config = dict(
    d_shared_expert=0,
    normalize_top_k=True,
    norm_place='pre',
    tie_embeddings=True,
    init='uniform',
    init_std_up=0.0761,
    optimizer='muon_variant',
    schedule='wsd',
    decay_shape='pow',
    seq_len=384,
)
Below are experts of layer 5 (counted from 0) of a mixture-of-experts language model. Rows are named router (the router's row for the expert), down (a neuron's output weights, with its number) and show model dimensions 0-159. Each number is 500 + 50 x the weight over its row's rms, rounded and kept within 0 to 999. Numbers have three digits each.
After each expert's rows: a language model's description of what the expert responds to. This comes from a sample of Wikipedia text that the model never trained on.

# expert 56
router:501550592521552423452457467476443535463521471542481408417512529514573504393461456499462535479496570402479478485463508527464496530496530449509402456507416481479537426492434467507535467517545463531547510457621487411578470476529575564520503579450488561541553389565487425473553595445460523461475522552411564483514551494521564482514555454539500493473458501461527582566461465529505584412611551478456492556493460482504542547520435450532586583463456489509475522585596466425544433572452553
down2:495521526524589528442576469530464508512518565483542438448569457548494536428588503456502450498490516544541576475460553469443548490434509485510505471439448500510490454566510480540480484551542521428506482532587455514475493484550470560467565604530441521443495466455555507512573486547496572522588512552518565505542487429397498478517579528421398452558500567562431524449441396489547514600445585558448541467495348467564469448578593389480417550533544502552542536470507449568477426441484503
down3:474548581467558470509496592409480518511472505557539557466462469417562482465506524527451453494486491472483488475516618441540574520369566470443548569508486420466507539580516530545503451475488515498550550468542532589518416497518516532499537493541517522555483586506490474335450510553409564458493501447436511517498457452472539498440523479591545461496480445486482463437435562549556428440524418605405527499521555508486495363506458444405572523487489526462440460451433509493400478566484566
down4:518497487543528505389506430485489411578562438565460509492496490505328479541481437634455438541450477436528535476465515515490440605530534551473450520539498553460529469462624444454601578418545512526516551679471460509493467508490532484479508519478549549510490535550469462523507431547526497533504500536487483437551502441448444538509512515518470490531435503361468526535490500419510496487433455583492442475535593543543444417448443497516420542526474467473502515479412473506469543558518591
down5:520488550465420489463460468450444537535568585541430532508451475456360401450428495494554566490551553514464440559550463487478513553560558446564597568532478536476461472520484568425600415486466465408495502508431486533469525495443574498478460391457454514478471598487442368473503440557470433512491572431512588439443553498477514505459507546495576552562424519549478442462589491481537586520470534542502511481435433482509453519493541587435532581521432477462495487452498478453520529463549436
down6:534466461441521531546487484476451549509546515475494445513445503472508413531451503516503417523436541429582460503615544490501591392557552423592447525426453468556515568521484485515522454545539458468534564563426477506391397545515423464412525524462470446559612493544571467509478564513548479498510473600402427437471474410520529564516477573588456509494470401479439496580435455512402518526615543537463443498552504496581446520462507487515510471558480475516544436503484473540479548495456549
down7:510438511530501525483544463509498531446469461486533555554396587484393617523447487570368536532527390454490454378527557500412466506510421581473499444531513459541498586512560565521474569503479473554443526445571545498478486515475353430488520506517626530579483481494512545502492437554396492461486475566420509540495475544436473570494470444541449485523468559441500528530526576538525512517597461433473512508508469494486471510542508512505509504473625525573472613508483462515449561548534435
Closing brackets after years or notes, such as (1987–1995) and (quarterfinals), plus profession nouns like politician, historian, writer.

# expert 28
router:464577506530526417528439424486511525466538462532557424459565535463580471479468518489451514485514576451526522463430581548513524548511511425475469476429423438522508438424480434553561435503561496547506551407611468429594446586523501551536507522450510508530561479564516472420552574455449573481450543595410601444507581520560483439449513445552531528509487591558499524547457460546431448471591506457588496564444494442524555551550444447446519540452438451523491512547569438451509449516483555
down0:544511509540405588491569468476480500543531396578383478460475450477590438489493555359572480525543412445534507509509613488608546400547496463443467460544421487498528412493523503519550513487448540462451540461425513535478485441496521515534525430499538606438464493478475433439507524474427490532508549588560449542551556590492471467541529526519513494464447491523544486452542424455428505562504485530549495447537492403475540457600553485531588486554625494446492514456568518482564467556521507
down1:472512529451433526498529534417374444499481439560448588395471436513562534340516530482378460516495520529472604544538544470580546557467490468511539540362529531410505463545522524496543444488438418519558531575528449470463525502452502543558580554445448462488556509506483465480428431452500500500572641490570432474470513550521478515566478542506473536456563526410522413522435501552479562551524536475445497508480489532550500456519496504486492536550476519566472529535438466496514463428617533
down2:486475467539481410470506478488570546412449552520541450462572534557557508433466522481488451586584455515469456494538565557447513476444534511478490544467493494447596470510468478509514500571533540520445557460416516596559447480455493484458403460389526482499431490540499533530485559551588544518465499493578481527684478432445488472448478459486346504566534530393541563438508434499463569526439451503374537521581534531489540511538428529549451481525478562515512547475527548488502417557553531
down3:513442511444547526517544492492541404549484435488520473510581529431505676469538406560551483489542496518460542519451442508531614554510516537541595499431512648565537502512468605443424502396509458426466490432417534549462558586528466500551479387459456496428473559492477538472430506612535552480429495447510505518468433498470491504480462542470456532475521459472540495511488495464484451467559564437472484448532415378499523532507487529418491468456519521459487460467572498435498590469497557
down4:500515496490558478485524420495472503459465547492485603416550500478515506449487468492495602574487600553492470534436437554480443450594561480546491484455522478482550456460500560506488575503550499560546473545468430465428384516537577482529540545428527506609468529461512497551383501475427461461539496481517576485604545407442472474485530413553489518633548509500456502478466583558495456617470547484479450585553462506539575503569515425461505473413577528365530491502455494470535471501575542
down5:458537586535402403508523471519464535467483454488474571495464472564509463507584549555573480509540467496514467448578490444554568641459572444468570475523602477537391494554524512546523488501477469527451483510461414438514500497436570598537499460493430516472517492557453504544549496488475560520528473436499501486508509415441440537634489526518481424497448534501539407524468467518441582526494541555398477453538478466552521484462415557483596492447437442533478362464547448521574526437556419
Sentence-initial The and articles, born after a name in biography openings, ordinals like 1st Count, and table pipes or line breaks.

# expert 57
router:439482470545552494527485407426549507524515430538540486547505512369597468485508454521430490463630493474493511528432608602593503529529486455436459441532476469494532483531452435495459444456527520516564551395565535425536446490549455522452450504473503588530494477531491531426526546519431476424546509527454517432490552502505508496459493413508521548498437557476519503537441499502478488466523453447555567461475529493504539580589461572494606524369448484460521411655488488516445489577564572
down6:586506598555510547492523498410599546459473464556430438457546503625517469518522516486505515433513531524509582520385388534425500444516445467481568527452492559516539553527501504514480511488482496521503456447460519521582457447463508490537457551464542464557469470565562507443486446465525524409446430507592468469511468382564551488529536515516488582468451543622459493469462506367482536531525409473489534555537509458549493555542499517604606433448525410554480452584427534459431531499540541
down7:411441413524361525437545469546533405487498477494502553524498580522422577478446568409556539548529453482440492554405491478604560558462460565469563529517489580478460458494592451490483469475468524456535473513465475498523493374464491465527418504442492426469544554534596486531557437500480493554543437547512594531645406465529477554428505557506596449480501555448452470469495453421438563509530466488574553464521558557472534560455519459532526527532540454508451565491532545507473528468477463
down8:395420615440485510527483515418419458446583512483518503470496549574466385546452460476461549487512464468501464527558533540513527435479471427484460493520522541593480458487508509536505500464563539474573449459472442554396427434483525570528535580513449419516486543495498433450561450503524602502453496559522526459458475530470487458480472551455470438520443484432509510452513416446431529469610567383490503544396562487440506469423515514579424534519582431497473556532483612531507624530496506
down9:492483455560566507457526574572555495487601456553462407416508493423500505446501488454473441455419464484479462496546526392472498487480604530476470510519466472437530469483480494418499499561468450510491528534497494555412453543440439472610405496470461536492540439536517555458481567426489520477481476491434517574502519569488531481479556482643460541443462508497431580516506472573490472585467500466561555544463486501519532497507605452539463437542615603428440563535530439560370482493563399
down10:551459508460525472462445505504553512562551497543389489522554533487544556476523490565551530543497462561556530446452443506520576513515507533614453483455535537457542480598440489589468478570572502473486477635481475573512537475429419519414584505524456477556529546454481536501539428582527486549533466569572491489501373444464527521540592434441480378475487524535519502409513552394620530469403467516496533436543431495547509467487486523490432442486494637519513445488460566541510497509452515
down11:573496528545354495508511450536454491450504542524517539526453536485486447540481501448463504451542361496476494530477483443481463465514522514442596474593551517423544519465506482521439474564527486510470513514451521522640518494510484518583535396459556454552442541658440414443484518415523501433504623454541512465445490701526498565552520565497509478414535518524483524419414491566492482519498513484506541532464535482410561514525478502443464487534524464514424540507438506468478532551448556
Single capital letters opening acronyms or initials, often after an opening parenthesis, such as (C)FL, (C)NR, U.S., Henry B.

# expert 10
router:495471579567544460507457481487505462518550443554503458539592550436488485568489534478490450507503607355484478459413568527467538468642473530492403557438450460559461493484511438542590501532497476463505538452528571478482526546529507551483495553493445516529481539521482551368509526449538639406492534513405561448520600491479531465420476469526502590431432519521538581508441460490420502491630507433504509517458532474514524538437416456493559576447466546530486476519539475449469520449534568
down6:593486475496591477454491470512517507584451504437468581462605497420509528485404428481500515447479533455506485506382522508533398573509526472483598493519496453610487417426511498502401498530495548456451502500512504500527559411530467486625475471504553574514553525452514449603499490491440516428532460504431528555467509546568446491530543485445476571607527446508523581471405512549605551480474548532468555539522478493538424507475519532491474482425457553509425433538446506444497421394544595
down7:534496653491461601499524472521451512509544565571542506485550489562426555591480495495478402512551553517535435674540467532460469467526479500476536499488424495553397487474400520489489506427470478439451498395411452494524467448507631550491545524438509475444539554460553557568584446513483497501557509409507474491483517533592529505504412517505454466529491463429528428486413517530600525513466466436487552441494489513460464479461556470492575445480549531479404456514536594511499561567512479
down8:546527509530414534516366492483447479539496460567420487463536489494517552461551504455469534552549531402577548475457400462486512582472537565489527400514594633536492524528494540533514432447456469566520537489519486459448496374510475457522445453431558460467476580492546533452531515506485443478601548490551482506538488551548609488459448438461431423516478502526561461523419472591516480576442519601567556523505530574533431510472556459506393453452572565470491516556447477435548528531497440
down9:454539481369445501470509485570485462465540559517497529535545473453558440449524451471501539541519506583491448507537575484523501585509441587589531509530511508493429537466469490512532502503481554563517392534574530530469537519402476533387608521438478598459427533465588485441542539565427453477482602469562503435462481463605480549432477511525500445508417430438488477471504502403516516536530516453451411511466502564620597444483528536472571361475500526541474530450505480547496554549538510
down10:541545496505616505445445493484483472574502440535468456526469476525467440526567404580526546458525463538481529540453550390532507558554541603539435555578534438514509477480489560555511497452535537451450558356452503552508489551509539440627453567557467550457413543555490568536537425467528451513482429432624505500508432502431510561512527480460521548531427472570505493482599530540448435446585447523478459523492486448479449523548537374553445523419490532570460469522474464441485455464513527
down11:490663505515486463452588399476406477499468521397489566556476543488428529466435535496459436468610467480539532539506529474475468508483438427493458529549421428465524456464524495535581455481464447487497444460568525453494556481472468509471437555422519583527512497538404594471526425552545483484423607458556523547545526525505573499494511491466574584463532485428438512400531574470530540523409542517447520466514479550490413402484552473543565494510562607516534561504528456522463484591538536
Word-initial pieces like res, cons, Des, Ins (resurgence, residential), and N/E/W letters and markers in degree-minute-second coordinate strings.

# expert 46
router:470552527523530407477441411473564541467513469508580406456589530472537460484414502468452550523512574461570539449448599530513513530511510442504495519402435441497502457437459435556557409486533538545509539415621490448613469576513538551561531513494523515491571460545515492418566563456489593481412585569428581479506575522553431437433504455544528556513486552568507504534461469498448440497585506462529463532464476452497558541591468409440557523487475479493499542512572459475511453539465572
down0:504485533473579556427487526501532558535502405451550477424531582515491535439461538473566481535556500538562514496477511477459442539521523481468494462542531538538443535500473491482557518360501498573451509643528441517515562550521501501442387505506533506489454569448475487419563468642545556594490509512524531518558465469490506555436365625519484498511489590489495542488440528459466394483566470385510576443461415477458527509488544461509491516450492440496540538598594566542449485574504455
down1:506474505558512457509593526520501472491488430494477411550444540541513442446486579514467448474478518525533541459453480543610496521572435413532500472632539572511477487500491517468587580486528503477523519438466485598417572531561499535410451504591500444445603460523522549492496563467484429490565428493432508488494549467499452439541519592484483400487539539461428427499482487481514441475463491499568538433458440476483386499516494429550442452419560552610475639479404433526566517493493500
down2:509420482479459530428552414516590463518469496438469499463448467491507441582476477449530595527521529519393590468511460476446497519516535414631408532537508439539459463497504508475419513621414507462570463393533491458533453485496530548475551526572473518520431528549451511474463475508508504415483500449544461495483443538491592550412503539421541425556517426507520532497442415498444497466537471574552474496475495531418594487557495591458428603568539614461493467517525449519449518599515523
down3:504586514605450523507548567453533514532530522517469452399507545460522517544515556666465507493433517488402477457453496468394409552543484597603545487515515530542561537449432586464444419520527528504444558457563531479452538532513441501564543490518491486432519451547400500494561431530462430490473481489480516475412473455519481625526423526494542537494603534553489439440510516544549573537544520486516592474508566491489552521611503421548562494442509561473408459492419537490488517527536505
down4:455490475466504494477518472469581477533554475426521501463532440451553573564499573490568605491587521463531571561441557486578498487372436581488448524479570528508499434512495444427421521518442496496485444511528546505554605457528400555387533597474521441504423640455546504523391463525558548467422505462555445532501503460507472487548592523510495518423509484535490472508485418515477457411499531465457496498552571468563540504524518517551555489428441540508488476576462517498588472492366458
down5:468503495475412510473460463537607529506450529576451463528554511495482479525530545568376486464562468462462568481540521560506456588459528485407519443525527533528444502488497518509497615504404442525547559512505445427593543555515531480475568476528437465547530447458487495472515525419519559507519440525483569514513474581511461559444395546481486535451508522486514496466411567533637493497537509467567510472513505418458390411474388419526418386477518585588502563525562500584450511550466465
The and a before nouns, of after nouns, and suffixes like ed, s, d ending compounds or possessives (Mark's, white-mantled).

# expert 13
router:424515550551504420491452389427513521597544464564607428470459569498579516477537556506454497521506568404580490460437573543443455536566464532421510523487441467482500457472433455443507400476528459537547520468597454504605505459497593515510517557518503593546562476534534421487465540483482605457490548537427555489494501430513506465512561484490457513511453460523630548548463494530443433475551559503472430509447430438508493527587454499537533552524494505454500495524581418423549442507399541
down5:466433401516419516458539520551469580563415483512562482628494499546481487517517468402492480505429485555522561528439472470560484497468422512459565556554472568493520473518540423537470623550460479465427513434464474467526477514626588476500442553406477460504458511564542469457519506536456557499450454562399413582549513469437494509442505453520533616470556502529454502408451412435528478493508423500460547491519576532568529480541582434543497493526492538609566499585471468428499502492541527
down6:535436466443433469447469490521551508487471518474583412454512403542525481468480405493434503561477417463425509508545595537504461451536521575508444469514561556461503412519512567576440457466513595493602422552490522478456490527521575518475418511481505460449512612476512437492544596519579608494489481503499499571603559532471546505566468540552433481396523495495467445513489479468494489485558534505488529582466537533537648479484532511436430477427505527525465529451510620477451477436566604
down7:505516534390501506435513540478501378526588475566448449520474449552443542639505519534498497516469525490513501493561562486463605496594519623449510379517479464518593547473558455425563457451473448505557478439547448452527467427533491540479503511533489513549511491594529550500478491493506482527534549535505511505470453519567538461492493421407458490431491354497505585503486486505657528497530515423507442493434527514558492542527583482434418522443472562448551419469489549449583455530513455
down8:464568546438487492453466509500573445522472499505582569462595545561470487510469502457476483532456508492412559505467604516541505497488546522461511533463518551556523498540513408571476620479501540475517393486483491499399557546509536527490505450449604444425569477544534465439570583476527493561546424439546461519475537561539486521506528593445459547544572594488486515523563369472479505483370436489443436459429455564597576502470489544525529501482399508595431505425439484535490452481464553
down9:390408481420418553497484483580496478516520462475514444549444447604548441454496525460554546503459502551532550603518486528481551457554534501556527521532616501476494554478493488533543494440403445460446518421492594421473512573497563409474558474557453442526561421560430511483398517517496473478491532532506490596449426500562468556522557450596529489520539481490548486473439537429485490494526505489475539546493471502569484547409477473455457539532509502562490477388534513426482660532491380
down10:464480569478432495569522357549472478437483476626487473509515490480439520449566498590670544459542503553545468382434501479515401477465568493479576511592421486434546494496503509516458571497452491495470483525555400503472470453560561481479524574521501444531482499579554439429527444504467580436471548481497420553523498521518427530530544402549505424499475499498466512523467500469574527513563426543503451491541477493557498474411545495491507450435510533525604475476495409472560568471615485
Noun endings and whole common nouns in prose, often plurals before of or commas, such as -ations, cemeteries, services, areas, positions.

# expert 45
router:439500487562502534460464337456442459523581405469525389513479560475526459433487557472489485485502554483575555510474520532420480502516530459444460525532459471420494469510395448457539455435496560606549577437548488505537430514604540502532471497495532532501526513534505452515584547422428556374591578541448502536559477539493466435489527486512533502518421625525492536631497524539531496486564488439442522568440480505548511567548454593491528545440524471514506535511502428459437436431521518
down0:501466522545566563443460461513511577475518593537548490502438539449488505451519507503393510377517551358517480487564474427463524523584440467508521495496538489631479572462503534453514616520530520451524517457421553479533417513519431474426477541538452497552555549533511529523396495427469548471535547500494492424536467524449536486518520463576523467528496501552508527520447442453457508486580481477499505630536625448486475429544542501506441455551630541478465481504600632548563478448506484
down1:474463517590553471507465563522605418425459496517513477625492472599535413452506479571518512499521506446576491532453549513430471509497537520515452546480531636641465547482552506516462529426552464491487534546473531485501400478521515495450518528491583323507526477439512530559417541467540491452532447527470520431458509476418463495494445532532626383501422469492441446524470527512547508477502528443541499464346443437507493425494512557497462513533478489587466488511484569517469546519525492
down2:461567426447512601496563524583370434493477524458464480502384428463351534497497581570472576545545497528448489499513552527507508527522559599498518500608520446456488526436558484585567490500533459449345485516475489573448421490497542493481576564551545440476416512575495531501534527463490456537579513538431464540430442340531556442507562502627528470493422539467483501497553521478469532499500471447456528513465515499505522480511474480493538504511529517507400522521548571495462470496512492
down3:424560527452490444497517474469527458479507465539529586524456520485518550427469541478537593550570383495463528467474528533481443578581483635591427499509440481484567440523475519503539468529437558494535440498509463518498509530485510447378483463612382533519471504485506492620522468493476474579493477531538437598520532575497374549550507450574539519418588464472481440415515467517485483532554475557523467381488462550472449493491580443502596495459535483505595552462555552579509508472480522
down4:532453480455504562409457474519557485434539522561500512577509495456516437496446455498562497501492518471485458519618509438518543531409500474539482380556516522445521525588521437471486594380520424527483459483567443518549596539555450425539541502495453518461539501505466459519483592478496570474526483433500371516485476486510574495500472510507531487509433591480473502590525510492479523446439541484533515469578482486579565393468505577374477490369473525571520489441539605354510482486543490
down5:510406469485508454444554460493410443499434557430364465463524520607627559555495514531508485493495457416468586429454499481517554574554441559553510552615508473563512506501494502438545396499498580560522445461504489527461557462511503533568573504423462549520494555550411534517493417447523485422494473487478578597515476449465460579472493426522505537484410460449528481474515556477578538482449427553501470486513567490426517483481574509385445437528417478463511538497532444452497523564441534
Closing pieces of short split words like ben-ch, qu-art, w-it, plus everyday nouns such as war, TV, radio, horse, air.

# expert 8
router:503506476599564475483464362508456409479464481579541424537556556523535537487526561435472510415564539484502477534413555500466486552488467570461544553530469473497613491506384421462535406529581505498531574430575425467585420533529470493521495544531496533588530495558546468479477524425453547456481489520458532488483555466518507533420503343535509511473498577506635541555478410459437497500558489499485524558525523494423524469489485379556489542505444524453445475521505560425493461460521555
down1:504480390582486559459491417412624496427548496518555510498515500518443487599519467514592532505439437473503521521480612472511527541461500514460558556469444568493497415531503516527491495557500450444566514484524577510432405478403389620587481470426518509473482550488482500501563502520478509552519414499521516588474529499547553480527455509557462422458451537435509558473455432544558511498514409578485446558469515547467405536515470586546465524452461419388451459486544508520475593422499445
down2:383571519517432475473494532479427532470458474414485498505542531495481524475470490486485534462559434512513461479524470454474580431482512523499453517451494601550646537493549507462456538545536477416467484505506543449492588448621530421465534536420484450461496594541554491539552626508554551486550495426466516503515579490487446611436554468496489439517487488515557505524471492486563477617548565519436434624429470535461598510443491524434398414472500507550513530505446392475474506538425474
down3:517526566511485440514483543543473512573479494550510443529477527432550618564446479551569582526522502409511564468477488543572527614440499456465466377509465561422502470493503534563523442426530527460486502489503536547515481536485452495474478443572554500516486508364481473565424479404535514480474596422406414493424509471540510566437468491489473423446399410557574576545405476511475488476532466578473535502512491436515540457493517491518500494494587583532418465422508568595478571524524559
down4:469543449567496523492558556417522473498443576468516471458549459428492456536430536527470465449480553437536469554500531430530549488422499429467472505479435448551472505532477523530559411457516524541397432547485416545561543583517481513485539404502548460488577605471546524465474469552603512394522434464542439551431465461449520532567514556490522478520584614501523474559531451532548453417366509620479536411522572484505539510377545511498486514519526504471548476546518509479479398583454506
down5:530497471491457540456516564477584472554551482585451557563455480555474506515461523558438448523508509575472505446506499459493500448518473494526477476583509530501442475600511428469508490555473503458560451471563545524489474518464421402536436496456508451576448555580519450511521499522573458470536455503515516499481595641529517504470384555588573575442523595466418570474555506512487380478533390439535481527419541410442524492494489476525417530506487495453544497483479377536544469599413603
down6:565413558467466581554471527522514627479562501513510562454559462527522465523513464495466535509567504499519453542465504556550548493450477626547600530425566465585515451492450556495555387492463601495436533417495470443470528502506486506487490490485447545483495470428491519496572495483538569528550406489450544554533487439530614486640481545451504444450438521531538434429499488478443519518397493514627399560497482555475513458468469457407578564469471438518461437449468446499501497426457457
Header cells and labels in wiki tables for elections, music charts and episode lists, such as Party, Candidate, Directed, Albums, Region.

# expert 18
router:416517533522561461534460410426518440507509463597543445518485558452543516508458527515470513505491562443465529430429582524537516497521481447522417451440427469490537461488455456551563479500528484530522561424632500470633419495549501535506547522475509521541566466554427385425568534473425562419540499575424538475467564508510521431524519513633545504493400568551525526548490467509484474490578502473532517533415461456525498562517453489490478527357470491485495536567555402464475473472471607
down2:510503526474474564512566450415506529647482401511525543466522523588516470497541592581463473517503567469536388597569458492532484415463490400477449559536523599425567570497420533452468601439542473471463412515505418503541563479481538481501515493498508398520458411442467434461475482535474493613469487546562477560518520486444547524398508506484552531478540462545538498543423448453550446394507524485525435496493532483528523490496429459488517408446411485541566445442491538533510495572545519
down3:494568533467505579443459425483516454523556444453450492491555431511478455565453458530531518553497546530474521487523515440497571506573487527558579455537434583505551567474584576436497475496558382585527479576511515485514535536472473538502500399435444520428502558389556541439582507533485504513472397492408557503498558508417473412491487488463477540524469503510494461567510510559522471447553485462548509492448515485469517451484474683582492505551445585554503615478497433534426620432490496
down4:479508508523496552454535598489433526488490448522523511547555474417517519469536421473511530474613444501529565458444586460560490446576540421402519471521531584545531452508543392413572496454418486467511468574543518459504528494474496508461563607509461629399452469563452502548534493576483458562431390533443523541509576542442418488565446538579451507524526549491479543441491479546514484588401506543506558554469440504479463420514427517494420508456567499512505544484478553466442541528490601
down5:545511462473524547496429444450501487498550540587487549431528463529484449479513549477490536462484462523503474454583498505537471423487409561495525470453481517550469473586528458582562576515526480525457508522489475502558594429537445540622561525519506534517580521585456468574455483462532520472533376485443393416468527451483538420482528560444479440335462497560532544501620363436511513569485576541493522525525531531416438527558405517520532440478412478456532543475531545519520495499565555
down6:471507475546414419499446488567444478486478497343540572525454573573495376440456587447492487558495544488450511575467534474453523518493508452574567584500402496474543487454476480521526453441473502380518516539400518506410533491518541518547462510541509557501520503481543595473447514512415604501545563409488484491536535473482507512503447451532514444549517483493538586541493468558441427548436514453425548541507595552523574420477582511550512560501571384552491422543491494518506414469531458
down7:511594562483552554390513514478480487517487454535513586509510521495480562519622478548524452486448455453443523486562615553486504447474531474394454424568550422500488468507467447477460436440566491560424487506509547432571466504498624566575528465527475483450515485496405524486503552548485416501369514524449538473572493526500515548488566468528518493526566497524651451548458594500516514451471545586448535478459419474465458494429462502473440538412507533457515543442551462581521411571467537
Military and organizational nouns like Army, Division, General, Force, and word-initial f pieces such as f-ig, f-ifteen, F-9.

# expert 16
router:468565543524514453552460424514546527454546439503572389463533556464574450461458529483425487492501581460532507467420603541502527556505507430465455460414406422506535455428482462546517437484545490544516553412596470453579478587509535575579515524452531515530537444581480467436529593468500575487445579561436590479484589508552490466410510438533530517481532579539516509553476454571450430489576465463585487573448492472507572567536449449479522560460444456533505526525580460452511456545492560
down1:587507441425540511501463542493486483510514504474451461604507444438545417534427518421575508424484573507582489620557457481432443522514429624472536582583536491540496456567529569441527518498602461497550463499577541497453510507560470503452399483447510445541586572534441630536532499549492422462450478457533514468418460491503453469564440468543547509465573510356486520515563507503434574516489411442429509494495482537548552425442511433526513491486486454513471503485442487452543465473497442
down2:598434475466487514486475470489525527573469443598523576404571453549521507529562598454513527418459597586528630531577540487574566368460511456577428516536430552535495478488496509543483540460535517556474515558485409487464475479490557510555542497544476477558491470493509508569586505488441431476489511522406565496515455505448548532573529553456545470518517427505496422499575639522508499490521524508458409469451443508434559526530543424478571432404551473473508495444529526443433468498420501
down3:506475489491462501482435476588503576472485597483469539477553508524423547464545536445503530501491518502468619456555537531472470525532470455524479463560461538520507390454478496501484522545493498508547464468545424543517534480542556599545471390526499559554519533568494520438470450556524459505443552441550450425608376561461599529483499519497485504470451471499509628531624610378478480534425561409501430559479521472527524500477458537466497473533428594499423407584419520552496558483456528
down4:559543524483454530466559431505501475516519528471438501556425393549578536514591567528399457387516475504545500427492509553567522558513414475456455450575476571516503379511578539514498559473624555455471520445553518556441464526445494493514485514400497506468474495552520560449471506478497486537483420463444609435444527457434416527458446460496458554553461545483430525414504549522513500513633502506466536547545513542518466499613438498484442487524493435494505425526482578418566514414573478
down5:512606561445444550432476513495602526580572560520533524478577431503437568430457452483533496504480529530482546424546623531503574466455494450426531582511555559455543384484457511517452483546453421506500431466483547625442487558500431597506454448594511572477491462499514542528457430489458578489528497497555483475462470559518498553492525450455571505434572541501496510549465539515470441477438488524524494509484467463468490502546471410597365560516490518590578506452504400499512539520595497
down6:548574470435460466512571450538548468552539515576560530497528521555476607411522432527577554526497585486472551495526455503540438430535528560541493497505531496430471561434533466512466489558495431483539502512438494484537538501511598441460579480522488514470521513527552429501467445433437557454521423548518538517471456494472367548577393491511511459551605468475508451528533385453458332515549539480482421480413507460432432480486551610466541485597529512514465583476444476465451514460483569
Commas, periods, semicolons and dashes following numbers in tables and citations, plus name-internal y pieces such as Huybrechts, Harvey, Juicy.

# expert 33
router:379566505536541464514448448485474485463555447565550461489559528448540484489424488493461449526562566443511528439442523575505546517520504419457485442451445493556541443493446452534549480474565576466539535429599484408566485550554479561525502564430552564527560495523503422420500580443475479477520567583445541425465571497545454452471476434534549524467515637516495489525441421514415465423614566503549465605448448485531528549549463496406515527451468503494496502546629486525530481497492563
down1:555478466458458458536368533510517505406508540502486545554486625522503508554506527500553453456562420479484591507540469462465547538611530492446384512537508394541565480604444476471464512529460523416484613430407509503489680517487497486468462429488481566526505503507504515475610531471501519512520508489511519404527507396468570568584490453424516439454460471496506483503537535506520508460477534410526513424492488438512462490520491373493551501482452592480503397508537484538432496540527517
down2:464524417505461475545481521469492586526471536421475462392476612519554503542514545494523470616544529532470458432510484563465499509454499450524468474515499495509584511542546614568476480466551499477482528406481491527523419543494408564554521461547424475533498497441525538535516436477447428625456469481484454518464531376529472488509591600585480549483559573464525478505570552490554502495444502554406556487598473553417499381579531523488585534503462436589476457555447470508564446532448540
down3:499570517543533420473538515531597581498460486522338437446487464456533512618600531439555586430405567532455477466450398493510454554520526438506479491434465490378463502450496546501545549472502524432463464462477556564494439525500612471477481439516491560569468546475504499605383516465493514469477523474417443498499510528533532532539437507482420536545495508516572547519452507603507541490592562391447525497492539487468438504523496596477508528505471476508537407447506579473526423543497477
down4:571563434584473569572513593520503571446405446434454495546469352512503520444469642449456561482463501556523579540503410400480508415508494556503457536474480530599528568498505468470363472518535528483485507501507530544544502482514505431532481518481581516518539509525477547489494553495497493489376596465554561480503444510562462492434527592526468465442496492472490425514564521507453513476482531418530508391483515409608435464468514448525504498525541486412538580474475519509400494526442504
down5:474424478494506576443430459526554527482528462582554462576420539499442505511591550536551541413500481559581522468508425521501518568576493411529419495509529518519369508508537569426477597542476517413522494495551517553505475511479463492594524465425517434345556515503480475571536468455456393410438519525571528442495529538467477475524509541557471546512435451472459563570540611497528527532520478540547516473497571469494495412493615534476538598517474461471536521498424528478561402503460499
down6:391430516453487570407433592483530457476487448530480532527600529472444432529558438507447547483509535530520415521509444474518520483464420476505498452525525442517477576518363559577514526543520436494543530627504360568480492482446550499527487464538543538507508522499485457536536478521441534491564500494551540427466486477573490588542415491526500466555502455432478465452552492411599551538450552542448492489494520573548437550531530497494440508458375486537459532552598607519548433506396524
Opening parentheses, brackets and quotes after a name or title, introducing dates, abbreviations or notes, such as China (CHN), Spenser (1985–1988).

# expert 59
router:398494520537517442491421400503502521528530479555551414436550549465554480421496551451456583568515560495524521484408562503453522549527546465451425532435458504522524474429488471543566414509520532537526546395566446441597441597501514498495495513513556513482553551587487482469539556456430622437503513553450593499473604456573486442436512422504545561536519615544525538563510456516422484480598517483551540539478522476522541529532463484446516539428387504529440519573516472459503451505461571
down1:569465468394537498574560499457478497501595506459488462427422554514615498496577461474534509425491467546502470522424577537456552503497541528524577555559470473467440447574450517499552405500513419498506381587580486487510537462511614491453493493422570545504433481417496476571467478560458466524512494555514438519484550500473569655570508451455522485495509502494458544526361470540528558486536536481537505581532566422455435613515542508567485586525500446543523511510503530517458439481459557
down2:493481515439536474471571475531427514530543498474564425429478416480486464500474456540415526419551520551384427428446493526464495573461429570497535548503532432497460452480359543480480407532538478514568488576484527486500556476494442478524516569493420597555492483550435555475581447447481577418502474443507480537494511465521556448529579475570584480503506558404495507541475444466588491510557479513569576434488478600560508529536525390534508582439572494398474451481435482544592497520539483
down3:451536568490538503439433463507529455499443496549471475584544457469568563514590598493482544542512593451503403535559519436484515495380482492461531447519460535472468520502499558537424516499476577449543521591529601448503528486388496402561559491449502519587531544410482485526406519455457539570584483570470530465482551499483461537515521447486439423467493595432481508467623482445557486539472384488471494511526491422506537392525525517546597345476516500497485502453484524488542511496452527
down4:506448473539546537575470580461463449517540474488550568591510493501517569500474483580544446557530527521521552522470474491538418558434535408521535417525455551519490474541414526518542545505493477454466513517545428396533499478473441526666573496485483524448405414492523409541462471583428537480463535547470456469500508592502579412479508533493472464494423493517602498400522528536472442371492446513499487514611529414564560467444497485532468495550517499546504569558466431560538557608542515
down5:552486447442403454536474437509530522592533505508411426488499579404489494506453544475488483443526494583539473369456537475550476494502434545551547405487501607508486528474483434467514560587479531507488454499384449498497457470483484589597503523520504407467535535490613441439549496499542513463522500553565563575457459551525571527472367493500464567596553530441428459501481490472577482497500463500523511515387499598471523484436484455609483561548491553542414519444469526561466533451504511
down6:375558550500517511516491477456560512456473514469550422494479510520548490481461490472397448485463536471508524467538505452538447536492476550419454434482438454439520442534485440486565467495493537620468480566422500453514561574558410459501491467505518554477454497545480491509591474495545597446381480475531471433537399504429525562408397540533488566401551426551447457533472560404568522506512551480429566552517585448464459494406513503481467474580476432484618447450461537571556468506532531
First word of a table cell after a pipe or semicolon, such as All, Votes, Unknown, MPC, JPL, 0, JPN.